Weights of a small mixture-of-experts language model, trained from scratch on English Wikipedia: 38.7M parameters, a softmax router.
Below are experts of layer 6 (counted from 0) of a mixture-of-experts language model. Rows are named router (the router's row for the expert) and show model dimensions 168-223. Each number is 128 + 32 x the weight over its row's rms, rounded and kept within 0 to 255. Numbers have three digits each.
After each expert's rows: "comes before" lists some tokens at least twice as common just after its tokens as in all text. This comes from a sample of Wikipedia text that the model never trained on. Tokens count by the router's weight.

# expert 27
router:088079099118157136159160155089128102096142142102130097161164023140094142100131166111129150118110109120166173138113148194079113102183158103057137102195128113069150094126
comes before: " the", " ", " and", " a", " which", " but"

# expert 14
router:089132115192079089139100078127156159183081149151100072147148140093151128095119131111150114174078110182122160052109168110114117129174172143150122062075149062102129119080
comes before: " |", "–", ",", ")\n", ")", "),"

# expert 4
router:135138154113135073159162090172119145084093151104158112185117131118166130199075081084168113082184161081188145133121176162130142081107113102146128095138135073104129150124
comes before: "-", "==", "|", "The", "===", "In"

# expert 8
router:098160159086133120124127066149147139148171108087135175168160126103167152111180114160138144115158191216048122161109133103196117136132163130147068157153131200191185135096
comes before: "-", ":", "\n", "=", "1", "2"

# expert 17
router:085141093145161157118119127110118124138152140141121181161140135131117132113132071131139144198157131136080103118128139095108107115103123148141131173098105151124091145176
comes before: " to", " a", " by", " the", " be", " in"

# expert 13
router:162132189108163133137192113126153168118148098154209143070059142172153205209125121180119160112091146103118092170111137162102131056101127135175127131103131168155152089155
comes before: " |", "|", " |\n", "%", ")", ";"

# expert 19
router:144199077096128117110075075188185136167143106080122141144138133145167115110181161186084113136201119148092110151121111077160149167134074132129144091153142158153140106166
comes before: " ", "0", "201", "1", "200", "202"

# expert 25
router:160111137126186134146079164051118108087114163142133123124061080163153112149118073135194097159141168128088098182183138129115091030180146140054181202105130158141140073157
comes before: " the", " a", " his", " to", " their", " an"

# expert 22
router:135131162142129169083138094117095179120094153086108086164178103184190124062119165125104139094198101168092119122151149129152067189175093139143114147091131116200124141142
comes before: "201", "200", "1", "202", "199", "0"

# expert 31
router:131113135118129159178118149047103119132123118132104149098122150147119127128094102115149091150117139157122112128159139077082062074121110168075137165078156106111123099142
comes before: " the", " a", " as", " to", " his", " an"

# expert 28
router:125119146127134163139135099156100173158141162113062136083086126104060140166094125122130180164151107114179151123146154128163151109131127076157106090158132153109122150103
comes before: " ", " |", "–", " Labour", " —", " Republican"